{"n_experts": 256, "moe_layers": [1, 3, 5, 7, 9, 11, 13], "normalize_top_k": false, "routed_scale": 18.5, "balance_bias": false, "norm_eps": 1e-06, "max_grad_norm": 0.5, "train_tokens": 673400000}
Below are experts of layer 5 (counted from 0) of a mixture-of-experts language model. Rows are named up (a neuron's input weights, with its number), down (a neuron's output weights, with its number) and show model dimensions 0-127. Each number is 128 + 32 x the weight over its row's rms, rounded and kept within 0 to 255. Numbers have three digits each.
Before each expert's rows: "comes before" lists some tokens at least twice as common just after its tokens as in all text; "gets" lists some tokens that make up at least twice as much of what it gets as of all text. This comes from a sample of Wikipedia text that the model never trained on. Tokens count by the router's weight.

# expert 214
comes before: "1", "9", "2", " ", "8", "0"
gets: " ", "1", "9", "0", "2", "8"
up0:124194127093139148077145118118118096130137117111085115133130071141204131131130167135084113183084132124133177154092181154128172168034098127132120073116115152142153151136076101104088142098091123078143140161155170112134141078117131117147087115048124123120098109165126133150153100195118152133110157179154065115168127092098123127089129162085107091176078150080114132192178165156120165117104
down0:142117186102070105147124174119134146118175113094079086107170128112145087176161112138118112113146068177162074104131138163103111139170135142109091156148123140152099140148181120179138110109175082079108108092099103053170096185131143123140153147142091124158106164123148148135116100139195174126154140163127153131079136161176143120151127119149143131112167156056076177066103151051093079083097
up1:135124066091123161112101078150103131115215105072116086126162161191113131138139121169149143166099158126152155101088145138112151155163187152131123097123173088142158091147160119146164137131139037119109110118144066119178131107127155138142117139113159128133116151135131085164126164084096149076118147095144154125163155132142138149108125156137105094125081141084125086183153227093074022114131
down1:113134103101082145145154165150109173168134104059136141127107103131119187063121080105115109115106114165092080126160140134155119129116186145132114070075152140096150183156146107141146131133117128036128172176069146145147147182156147082178075070149095126155128160111103103196187145172128119126130132149162139125138157117091155066169121106139144077124152120197067125118133134105142144058123
up2:075130078132114146115111099094112100150199118104125145184160147142146108088124130174078098082119119090114095119143200069097090143070140088121175115145187162085142131116102129149148100159092161156134106105078136124093150115169109114151078123132139189111101136086099101187144196089128104082146139186141124130092122193094171187133136077134116134196164143080188118105136135148113106108119
down2:106113110113119110102114132148128101060123176140116124137100155134131024111136104154107085139143135176112151144178146175148210104167151105192177151105126126099131110149146097124152085094110104147196136178078100139093136195166131074105137141147093154093127151116099136154144063172130123206155137124080144109151123107112180110142078133156144093098133161072092178072159145094112149092121

# expert 217
comes before: ".", " |", "%", "0", "5", "8"
gets: "7", "9", "2", "6", "8", "5"
up0:128095148136123128122126096085078089182141093105165145153116111084106129146131102092124157076175138085078199172166145151142178161171118127179052086067089110118121125164123150151160127113079105127095114160110115147137165118089146095127192179150165141129090148068184037170122110102098138161164119105109080128116113127130095146112173070079159135111106107104149149150115115088152147178147
down0:098160140095147160150140097185138137144086129189122184107172164143160160118082159173186148159067170152168103127115119162101140087148122113086152090116163140137119050089123170114107065118084106099096113118058135168133131145129132045113096112162084110167177105100158191109153111094171172140111062121097162107155141113104124093097077123099119172126166151135145123117148188116152104118118
up1:112074115128130167100149132138157142093105120178108151162132158125109107128138147096142056082223158165119176131154143214124135162151053107178103075124089156117143128134123154120175126111099163174113127063180093144175158117100130128077143140157123154085060129156130120101087123120069148174106128136143109095140087114137138182141119115107194067090135148128132113067110176108140177128127
down1:121166051137163119113123061106104119087093100096141183114167117065113161092146148116068210174086198122158076118155125115116152079087125125152145132101113162144182086129095167176134091133146169094093176139096109126071168117156047132151130167089195169132108121094134143132130088131154168198136097114093138128126157173123116114110139102110174121134125115111142120113112154143168135126176
up2:199153113172133107110138147133095111119121113094165108088170096102080140080108099117137110116179125168075113092121154158180174160175144122130122050171143107123155181208122153171139110071134129105111143104102165137090136113150156089116163167126168137100090084112166147150135084089118151169085095104117082112126081115176197098199185125173166113149174156132139082123149129096108092137137
down2:162165142130144171119138099142112221149089165119093141177124064142072177125158112143142137067106151182145143132128144119123121104106168075121057119132096147175149125126169082126149138174073148079120089109048102171127129083109139112135113110134093108135131136108146113125130099137123122174151148141183126108109188097105103158133057097203064127117176138099130109068150119190169134098114

# expert 185
comes before: "–", " |", ".", "8", "0", "',"
gets: "7", "8", "6", "4", "9", "5"
up0:188115092149184092126137090096096091120069153135123162093153162139176111120116125119112114150128135129143136100148148128161106127131116115156122094107142140140187096161125221128107129122142081137117140149120169077092119110132115109144114093138103150126104037162106148109149090144156139166082167094114115100144068159108166120106106236111117103205079120199159160108101141121204102151191
down0:104144095149157140138121157144132132120079195138091156119159160119084131116096153163161114115092102086095157113128133163093095105110084158151158050089098098073226119137128162101115117054108175117120222164111168098164167118170204116058126093125151149108105107148140150162152161093066120115129104140101109098095136193132149112130149147109084090154140167148140124114137098162134147160115
up1:180121097117189116180082090065083134175192127146102126141158079114172106134171124077140139128155140133114215117202184133115097138136118107147127135117090144105092124156097133119094120130168075165079130165207127093112150109113140106077127137064143144158101132127112187076151099134138126147150037122188155145146114090179104133132116152102133116104083118190117107144141158098158145126136
down1:165107124092100148177174136142120186132108111080197113093093113158038152135145077113140103101144130082126194133137096142112143107107171135163171141099113062168139098125103148178074164062177154163114139116087086095111099163156180140173100116095103124144100140121150129112078126106177118074163178137153089103058152123131147091200150149131075125139102148134152142164130128169128138141104
up2:148135117135106116078182121145097119146094117156107114096138176117117086157140141144138066081132157113136159049086125131106178133156155126153133130131139180195135127162111161126123073125139135094148109098119138148044121137099152127151145151114101202093113109161122104106160164072147143113159080141196156103138138129125123089158152079149130160081140137109244112088079159136133051147193
down2:091170103102088131088076120139077135052094064105131070154163140113089108076119086109166185143167135194120121099149132120172097113112183153083119128120132107121089116088184209111103119133106118153107101134183144113132154116106096143123094127127128164082124156145141211111101240159126112142171119125130111118173134149117198105096132148140111135099171111126108172126134147177159115116144

# expert 143
comes before: "2", "1", "0", "9", ",", " "
gets: " ", "2", "1", ",", "0", "3"
up0:168111063124144133128117067126165111156156040160101135161081148156151106194089142133181092063144088117120102123105074168142171133144155157087108131100114106147182137167147166151115158117128136176139116141091119173109160164081142155084098090145135072127106134099092114125123125127116179091128129106140154061110150145134164160123138041141105168080122106151123134070207141175099116138084
down0:097114138158120144112122164075094079125117088118137218115134042096141097103107128113162104148122119158109115083214168136134083142098162125170190149160142145120131163166131133092138098153181143091136127125115107119161105124152081097098148189119114142108125157140085138098120166072153174102084099138112115133112099099190171086162172166141197175093124123086147113181093105135095089189127
up1:142040104128129147122111127096197061091058163095114120093109116162160118116123157131158155062138108176100146124164146101120161194179138131158103112127079074106123092117123095133156147088108118182126189106152128130155120169094101175112156100160133205152115124079120127145120128139208142132193139155100094099163139133167157151098133083116139128131183163115181124090116117077084090136122
down1:065159144150121182119144072196110097143137182163105127129139108127122065144137127100025084173137129081182135068117149146101119175118117117117114131121198159113123094167150173075094096115097070152125112114157078145160095105095159172159152155147156095092134096148151182117097164079111125148101140081127160102129150153160097133077176162158113125173101165096137155140146190141129142129106
up2:149109130107098143133201179137126153097114120161106168165155103073141139106090126131115090118103125125126119113108069121160167148084131137135120112155148143149154065141131125142231128181098098051146127129137147171097126111143130118120100180109102113121077182145175161089096118095169166142118103119124153144135213108156045097135146159058119093173097154216154145163129139085134128097110
down2:130120176086117129105131100148163130058093120161156134204121098084214134103136080118139144137145158142111103193102186106117154109113111144100107118169125166158092099152147157097171085127099115174148107182126112145111119110108135130099129165097097098132119054148160094123077166170158075182070167117131135138126117114088168089080126165112152175121161146191044139135189111125113097117116

# expert 240
comes before: ",", " of", "\n", " (", " and", " in"
gets: "ion", "ity", "que", "ial", "age", "al"
up0:128150068092097117119082067127137203162104138102140179215148162085101069125152127145113106125157117137109182081151134136138114119063131157179186102143113106110143132090110171089099126138112130141093156141120162097147175144101145134112131117101151153185149088140120124142188118162151092076065093165168162194118139045095130165138142149142166085101111123100133112068117140119138194145138
down0:137115118101192186133118112185114097161134144153118085102097064148138140189097098154105120146084159126131150157133094172111091107106133099139188161163182121068140122140157124133132108105108157157054150162118121189080143073075197153112175151062189152086092134115167115085095145112146118111125130132056103155132105134115123168173099122162109184123148145063139128088121084155148137110113
up1:098088128074101132091169120116121109158101114107149097107132114146135142167088140090158110088150102091136104127133181187183106161121126064128094123126137212092117141129038142122133092187192081104128133119144187146119143181133140115137043108117147131149095159134109112160126136168155107122118151175121147165108103102182149107147137088101115185140133143144106082113143142143130029187193
down1:141134129148115079123146100169116083138121170071068119089099167087122143077211103220134112191131071202094169134148125111178107150140153129146120188117126082111133176128118128089124120090084119105092066115132162094145129120096127136174155118157118078167157184116143136105131094088173143124085149137115161089148084109153133157101138183112168099102113143093121101192121114164099160118105
up2:116081098130119087155095132106103134158124086129188153121141109083151101121128163121138123121133163143120076114169150111122073109108158204137112128122102152123118121154145224136142156163096106133066147113189076156102155094085085155172126145124132075081126092146107132136099122146089088174087105066168132175166163110128179123146170169158099082168117159157151088119054063124110184154114
down2:129131138069062137146132127143106184140099137119170134086106131125118059183111101096180173140142142072176176061152042172126157118170163105078118068161134109177134142173162086139086074153125178149165096099192186089117102152146138109120083119113132167123104133132126126132084097123161137182151169085132100136102129144132137106109103050142147150122088112139159085135153152105149131151116

# expert 115
comes before: " by", " to", " in", " of", " with", " for"
gets: "ed", "ated", "ing", "red", "ation", "ted"
up1:111126131125085061120178180145134115103150176141134111102197095127204132147123082097135162174150147076131169075110132136118094143145124178087091079102071126128142126137098075124142177133078118157171150097142135125118145161189120125070134075134186126081134137095091092089102144120135149104142114097114152086089083086210141110177143100108131096149147094161118125153166165151137202143167
down1:113117170191132194074120143110168150107090162130082068152075146069150136134144112134128136146118113140126079140102162086142148165139095106183179110118155122087130141074117171106151160112140103106134126161154155153101125168150154115137130170100122104075092113107106166071226145158137080116089088159133171107159102139121152058120118122150186169124133135194143097124173090072125096065125
up2:113118124159066137148101110096108154121128088097121123118192104130142149093105164135107130085199115103120153083113166154067088108084125145057153145121134120136088164151115153134126116130110082135135135141157134101140125089101119101173132157096124143125164098089122193085176141124122144210194109119045071169101082100083082164138166141101140119103164067166185187089108107149182142109133
down2:079100069118167137119102100093147147084124125113150194139080108122059122158152116183114140148124095174149127117092156108147159133156156148145139129115083127128154192089091091141119164107198128140137116131126162102118148141086137152134142157080082207171086144112122113196124133147151128106108123100171141135133193138109133058097170118137134093104073132146108106156174169204095054082078
up3:149138096126101106173155173143109125118126202120136055158166156157105120195083090146139126161114149135172147198112063115169109093104094123150146104117104134170141168150128201137132155090197103140146125124047141097167154157161132097128117129138086124134073099145142155114115163173122083117176148133123103132118056197132137120172136118142161140102121114125103162158090112172060079138071
down3:166107155102104115159152142125113158064130092099190156146108149124187148142173118079212087146129173142086134089129097158103188139150164109128109079123100166169110143101143055091070075108146129147136092111141114072163081091140113165116102073139095117105142122100109152137099109113155106163140171122123119130134158075136132143127153140103114109161110074134207090147206154139158171124197

# expert 68
comes before: " ", " |", " |\n", "0", ";", " —"
gets: " |", "1", "0", "2", "3", "5"
up0:110102120126129103184126145104164107130116151106149112090077125096112150170082095102094101155108154097141131130129129155156152074109143116136103120049104178107113143143093111083144097150105148125100131167210107163145146126105122161106126129097166060117137164236118211205108121158097079127126165168161089143141173085137116134114151082162081163108066088121139080119182139139158123140164
down0:210125169124111097157115111149130111084139137110129140089105084154146149074134088190095161055167127061163117094123136098096107157167046152118121123103202104153117078106130115130110182141159160106120157134066128172147090058162064143133120159146169085145126163102193124106131141095131152191138154168142177139144124122134095112125110053109144113124123184153131108107151130079137138146136
up1:155109077142123152154121156118121110100138062162116116140104100132180101093142120133155195047179123138150086163121126191107139194161071098122148126076175165061177179065120129142094114089123185110053142165114151136129119129123124127090106097134172073086099119110126136106146110096200163135180122177129160122122127142115163114119154116087157100128149084154100107133202140089136155126123
down1:116075142165149071120070185159127163172128107142151151186095163133147133126130182110199134102099136140069112145148142161149125155129149157151111107116097128108052161128107077135121121104120165121069124087104148150152095109107085208133186142153133094098140104105161117157131100142163102137142174115175081135084129045066102156054146129141158102126097089145182137082173109159132106125093
up2:191134141127155131132134125144117141190114071143146109108106127187119125038137161138107059140139099158106120123088124122157124108145165140151131090160145172091115134145087141070124086080077182134100174167108170106189143167143194175162076110106077118084148091114064100144076120115209098105111137182158142113150129108095141176140143163122177149107091083106141124152104134159146166139105
down2:155125139128169117144117178137055123139154141133095121111130113145078155113124166136076169099150096101113116148157130158069158183120137181086095153162122164163136139091149111200153120094086182131172147124136135077132032150154113077090180134160104123095182119052124147057148129121138139135113075153152131099112114163141083130132127080141151111168130067176144179087143076113108172122105

# expert 71
comes before: "0", "2", "1", "9", "8", "5"
gets: " ", "2", "1", "9", "0", "8"
up0:092145123146134095060080137152179101166143186105149183169065128137078131129127033181120101092180123128126102201111187133102133138165153145106105123120124082120106142171117158178077123091121148122080069143105109112168110177128103100160182172127110118120101126141094123064094088136172124139191116164154120129097135135128153139116106082163154159101178132103166115144099094189114141103110
down0:147160138085123165100100106087101184216101108144071166144076088075162188045093144116119155126159157067141120176109150157117147128144113165077140088082128132091155118109136121134192051129132113134156132088129117195158124123114087164133157101125151143183146088112096116156180154151180087093117130135156077142153114125114074147146128106107131131130129154171140168176105103124097159160084
up1:159091076121147154126155027125131107094141133087126153126112120156151031111120122125124188146144155125140125134130133180128157116122092131162103132125076140125142116177161192180108123092094101130122167122158109122033145125114186064178093117134134114081089106143060083102134103126144136094107118150093121153159070153077136126152136087157150124102169200161139081073125153137155154127096
down1:129099088231099105132059144142193185191192107147144104168107162109110129150143056084086164144152125085135153114068151109084153135125151139141095134120156089106182102134055108157137125113084120134122103082162144093122139159124074141112135147113176104129162094189136133114092172077124126096168121133086129106129152192096108116131100137164108139124157117128171130142101105072191132144119
up2:126105132181156090101148120157162099141070171206138120107121169149138128117128116043135091118100128080131187127103108072104125088127146158154030113146121142142139105134113203081159146160102184113171133115188155165069106063158134124153178121120137136123115072157114120124122112168129064110156193145109145134128129128149176126087132136155078084107178139154132116147132116144101193110156
down2:130069083121107124074121163170155167176106130160177103169114138135085183139138140108114110124146165165125122069142165154111071142132166130093101156164131102181128149086135122173106150139108083166187167167078095163170128063058134149140146132117109150147117137118141103141083139084162109119115086180173100110134167067112122152133133143131182124068077169090142131160047108132078141084139

# expert 61
comes before: ",", " to", " in", " by", " and", " with"
gets: "ly", "ing", "ively", "able", "ed", "ically"
up2:142181156125156125117194097142077165104139157148128141135138118162119126150188122174114177126135126102211092153149135140137107111127141085112118105137092158150131145165201103095087138160140079110152113121148183133088123100081127099145050199120156133120148176142090131169132064174109146061200157133077127099114061102111123116081150080089122118134067109125165128134115179163119115157161
down2:120189157152189135119104136173138180095182075063173119165138160116137120138161159121078102086152108131154127132121136152171079125119127123152133112128129126111121069107147119146118102126158135089073117159143115133097112079063147130114129087198139096113165187120082131130189152115123092166133086138140064171158109124078155177171083189125113190145112126068089184095130119090173090098152
up3:164101126145157150105079178149095084205145057117137090130111095136157158108123106134174105139156098086096076140059097056068095126135113069130117105135195101135163180107167150141120119164177071127146121118137122161160167112115084119181163169121147082176159117129133110147109130097086147107127140088109160118112141093120119114125108068160181094118200119139101111133185138181117169102142
down3:136123183161115126131166115121138158056138097117068152143176115145102078116177102147101126135055162131119091090200181080152121094143109057135118146136113129163054111169152080123132156151118111104135117135117184127106118157084154164129075110100138176137144158080133098116123095122122159106129099162130108198130108169164126177139085145094172087162138156107132074086079173159149090190112
up4:153137145109124074160076133169141074097146088091135058141175107149112135097179106166135092098130144094131117143177119072138152177053165147112191064109106093150149125117103141133111124153044118149072148132110125139053111165136141150168077115145112171111164141144119119103132116166154153181146176178162124160204139124124168124083082148132078085164125121096165106103103161151141105107121
down4:171130132153094145140140134077139130141140255100126098122122128096144087123085132111144173193125145143078128060176142110136193091151119117145113125097130146137120044125071136122196088118121140172092107124097130111184125136134146148052103128099115117149144179065164136103136136154132092116124134098145116157110093129153091178126120124106089199078111168144113163085166124113100135191127

# expert 141
comes before: " ", " |", ".", " |\n", ";", " +"
gets: "0", " |", "]", "2", "8", "%"
up0:123137176121141134150127074072139126177109136154091117125153124152164150181126143112143125066135129139120160105100120155105138121160142114165150149103133155155061129156124110100169107120150121059156148081186100168098113097053125116089129162091096130123062156092145131177183120082128152162137109130152147074147149060157088158143088119151126210045142158099138072119174148181145068123098
down0:145162117122156084139111111091140150157069077099145105108141109165072158145086109146096130126138087139143149144124075115070163153160175161102105095109172139152085103121120132086114142164145086119137131103133194164087194120120164189192118093098133109134148151064141133107110185094177112114109226136187180160120116128119064091109131121152145122100156132190153084109100129149123094164074
up1:129079111064138169109179146131174115144116173082127082146141136113124127179126153092093131134115125169073184107166139198128139142133118111157083103105140122070156136132144141105089078093103245115112138125168106169121152132112087150140115195089119124085107137089125098137113108056135151125103100129124104170132197138130141133094168145143170152129111157110093168161147180203177142184137
down1:130146183117122148126191158136082120110117119151114123132095144140114151096126106109106131136162183098207191127071111101151106192108138174117126189070059129146169160106103130161166105099162128155093191116128078132073160099132172131137140125081132112162128113141167195136146169168110114119161119126173156073137132158100108061194132108151131103102050125103083127086100161111111149100089
up2:094108164135140140119150157116114125205073192118128086120162111148098105131175103082161175113171189125127093124189159172146105106140123086081164120187081159143085118178104127153098148092132151111077127101092104076179123070153083140082194141127115141119083170133151123153130141146087092144149196081138101186160120114134138158094169065138112175102118129137136118120076156147160097141152
down2:138136122125147158144107129127106104125103107146155092141128121141080129164124115128181132139047124091149119113149123101108161136164135121128105134156167108087117172121207152120127145153088125155079145154126102208053193174086093139150048173141161151084135094143095112102146171114069102096137180089148081161095131069074145156175141092164131145066168187152075135149152142146158109117092

# expert 144
comes before: " to", " in", " on", "}", " of", " by"
gets: "ed", "id", "es", "fer", "ated", "ly"
up0:131178102121180137156104192108170075144116080150127152172083094171136162057162167171118110088110082131145150134158126150109143107090105174180112109113130108151119086129150094100148146107105140073132098119135104131165127163107178144173166126140181113070176102101104102124120140046171154129139123109118123134179128085068124106113090128112059087148206131070140105140110070159106169147112
down0:132110156161131137129133199167126140171157110105101157078096170106061170142146104108105148104047108082117120106173190149139173148119108068093129095151080091158090150127171097177092168139135102153144121126113135169166202144127068095086113166105128162099139094083136127116144119095183138097103089172176140166099165102103118078072154143156157164172083160105109098132158148135141086110126
up1:154164097183164161094115110129154130140098143160092092108172132167151152133136096141126104105134148104137190136144092118134110151095171102135088119139085058059122113083054117103156146112155135138088114183156056097141151101127182131140151161099142117156113129120086096173122063170060136162133174075147141136128130141165208140084109192142086160127108165114128104125108107172129171140054
down1:163124168147096112176143137137135152083091091142167115163103119097140074114081136171111153145089161110100125140141138157149121189175172121098099142091111091045153128134106117165118156185074110231172140100092075113146156104120175139126088109103147101154082146139120132178195181165109064088124106130137111143102076119177120096158131156166133125145120076140073181095129124094129123127088
up2:140096086115128131134091096131158127113165177109122189095094127093110185172105108102088108111142178088115076138140113056091147127160083155127150108124082120109162125219182175164103131110160112101168171147099135131077134125152145084142197113167145122162142124131108147123141099119147152112122146151140146102167141131187158117141126150096160121176255150099146102101131084051123128148125
down2:166144110173130109094095137121126166123119160120147086100112168113122163103183123117175123108137173121133068055183086153104134126127126131140201183094121101108129106144119151107096123120128118138101164151121121055196136095097115174140073146189119119070154153153087157113105137088123094177184131099146146096110158159129101108117137144104088218144130060143131126084080190096169079170140

# expert 120
comes before: " of", ",", " to", " and", ".", " in"
gets: "ion", "ent", "er", "ive", "let", "ers"
up0:157124134116110182146141095150132150163119098191179131134101128176126178146163124082137113132165157123122126079115219173090134108114161076180101138180108123131166088121082179143135162139125162062093111100174158058114167077134152142107101156115128124148141093134149102134133192081108148147072161171094193147038129122094155127136110111110129087145119108080119156150143187086136163123127
down0:154106142103133124175066092146127121110129150141123169104106069087102168102142152134130146094122068109103141107064126135161179126139180090186129154106184164169116162116112121106092130052151141128118188091111133164103119147097154226113207090138139143180114132111154064142097124131170111153127076091131123121112140085188088115112128208137100100157172122156101154110113101167115155105094
up1:119128131174141033131113103148112139156057117109122152117135041130178173123121212176129081166160144123103140123118072152141116162199132132105116130110157145078103110105124160154144145117093158112134136134176116065089136108153180118138083108112110125182116151080148137138162170106121137151117129087132132194178159111138110128157103166152122132127118126094201093091130123136138091204049
down1:100112081147105169095124142078158131093153149115164156093126119166076132129073150110140155114143118168095147112126084127138186097167136142132091124052117152179142169116058105103111145144167160133177125140086176118159065088115141071146089157175127127134081118071157144089121142179147092102039137114096195099155146148158139124120166152129154175095128125117133111165189174146058150120135
up2:090147123114179179174112206157104087098179150108130080115134153074084155110128171149134138089138144024121103154164147148109168082122172098129135120102143155118136117081090138094145142127133101071135150182116162142041122157167094168173126163119160108123107120162079147130162094177108160124138129156138132132084084126145131115107193128167154125131116072110086145122098189120165186142163
down2:109151166134096094069151152134153156170134131066082116145144116183099137079189155178099060106127143150138076111111115145095119148135172142126120132082102131153137163096143202092091117173135149143131120094093201143118151164106120161140154149132096149128159097076150135120139114102175170100068124126107129049135113106177128138144090137142114102109119107136177157201177153183053088084099

# expert 220
comes before: ",", "\n", " (", " and", "'s", ".\n\n"
gets: "ia", "a", "ie", "e", "ine", "o"
up0:118090100101165158186081076052126090100157098130158095092135144148102149114179080122075135122111108144087181097140148103097079115127114178078120116137160138131074149124116104115106184169123143113129100109155148140170166119119201096108113142088156193169136106180148113116069125140137144108161081056132163120140076168087172124096125091101147061101150143160129100161146109172066140148138
down0:147171118113115081109079177140079125081143135138078149139173086104144175111102115116223123092132128109120163170152090087102109123103140146162167101100141143101125131170131146111105076034163111078055161115095100118126148167168117180084077098095114104154199140153102122167141147102130121151129159158133133113126109096170075117150162151179164132178155166117069160129118171119177112114127
up1:186079103199137136138166107144100204154139111130161177132124139148155144154159178069126138139138095117154107102115109135168056115134144124063160154173138075149089105144166154157100181106095193081126135096164132074154184115118096090070115138094162081135129082125157149128183138139131100113143116125110123142040105090193062108115109104134118150138130119140114195127146137148109130094091
down1:092096130155136127104135140100102137082080135160143114112166117131182127088103109155104147142093120110121168077162144203055099169109120182110152118127102160106117139103099174124083128133190133142166106192101096136097060095147131127147156105154137165133111169152102136125062123095130117126106108081045136086188216154158155193167156136142143128125089133085079133177154107100160141147087
up2:131119096155113136124088082080109085123112166105118122096131154156170115064173145143212114087159114164123165104195131074103102133105154156141109103117098090129112139137082077175108113174096060155092133114187096118124171126133146156186144080166162104153172178114130106162129137066059115152194123095097159134136175150087113181121114132129145110122146149178114072163114156161138094107096
down2:137100114144108104100107151137128097117137092155108098138146121112176155141116095107106139141054091131170087123120109121130140163093123157109146143094142129201144103053135137061142178124144084100136143146087112133114143160204095119117141201094110153128136116170172144110110140057156166103094131184121199052189089156200096137106160093139159144152124153040127137113153159121114162163097

# expert 18
comes before: "0", " ", "}", "1", "2", "7"
gets: "0", " |", "/", "1", "C", ";"
up16:065100129093132222160101162175089163127132096156097100105200142077110112135146132142182110124134154119163142177126122125100124086117101107139152120085181153184117145118100111085149123160068047124069124183121128116085102138161146138133113094144126110075110105114152081136180121144184179144128097121163151167130123114104119070092137148086211051124095145164171133113131126141137137134112
down16:090122161138126133075117204114102119097071141124104162096096136158085110116138153152142068153147127185137122118163175202086088147175125187124175127125097151107119086088103094127107144125153170109187178156142089068117180107120091060130148087117095143110162129164138128158125159135188104092129098093119132146112154086107080132106203137189149151122103142143138168106143154081059150156141
up17:098108090116180158083070141125148154149143141095145094083093087099102165158071077096141116068113131164171138112161170159122120128136209146142102091166052131150103140157127167148105169125112119105098111153129126170138099112118144123173156143191138082104105137096093158147136169149091139061064124169115071120139106107148126143059184177141095109132154101113052158137125162095130116182124
down17:165079109124068109143090125113190105131120139119117143109120105215122117107149111132163144164115125064074184084133078150116163130052132110153128170142118126124167141140082090139091118156085149105079085108146126205163123141151093160152184123128102135082119138115091108120113183133099162132099124128157097123199158150146160155107164162086124160130153095150142167123167063060111105154201
up18:059120102149184140204131168112117125135158102127140098120121110046134159124156097165147152106139130157124104149173109111135047164102119071155109113098135149123129140123108132147125144147074128051071092156156167146087160098119144090156129170172144128099114102092144166138113193100136119172112117161074122179152138146150171070083158188123076087124083113096147119142100175180061135124131
down18:152080143091112179150106158140139127120097154161136141121111107143106184075089135121124087104154165143100217080129099163138178173091147113164152151108158092159144130116102132099114074074081126124123139109157154197125161069123123144104159154070061144101069130119136115146125151132125177147027137108122109140189139107187134198069082117138124147115168105129164149113158130095113174134145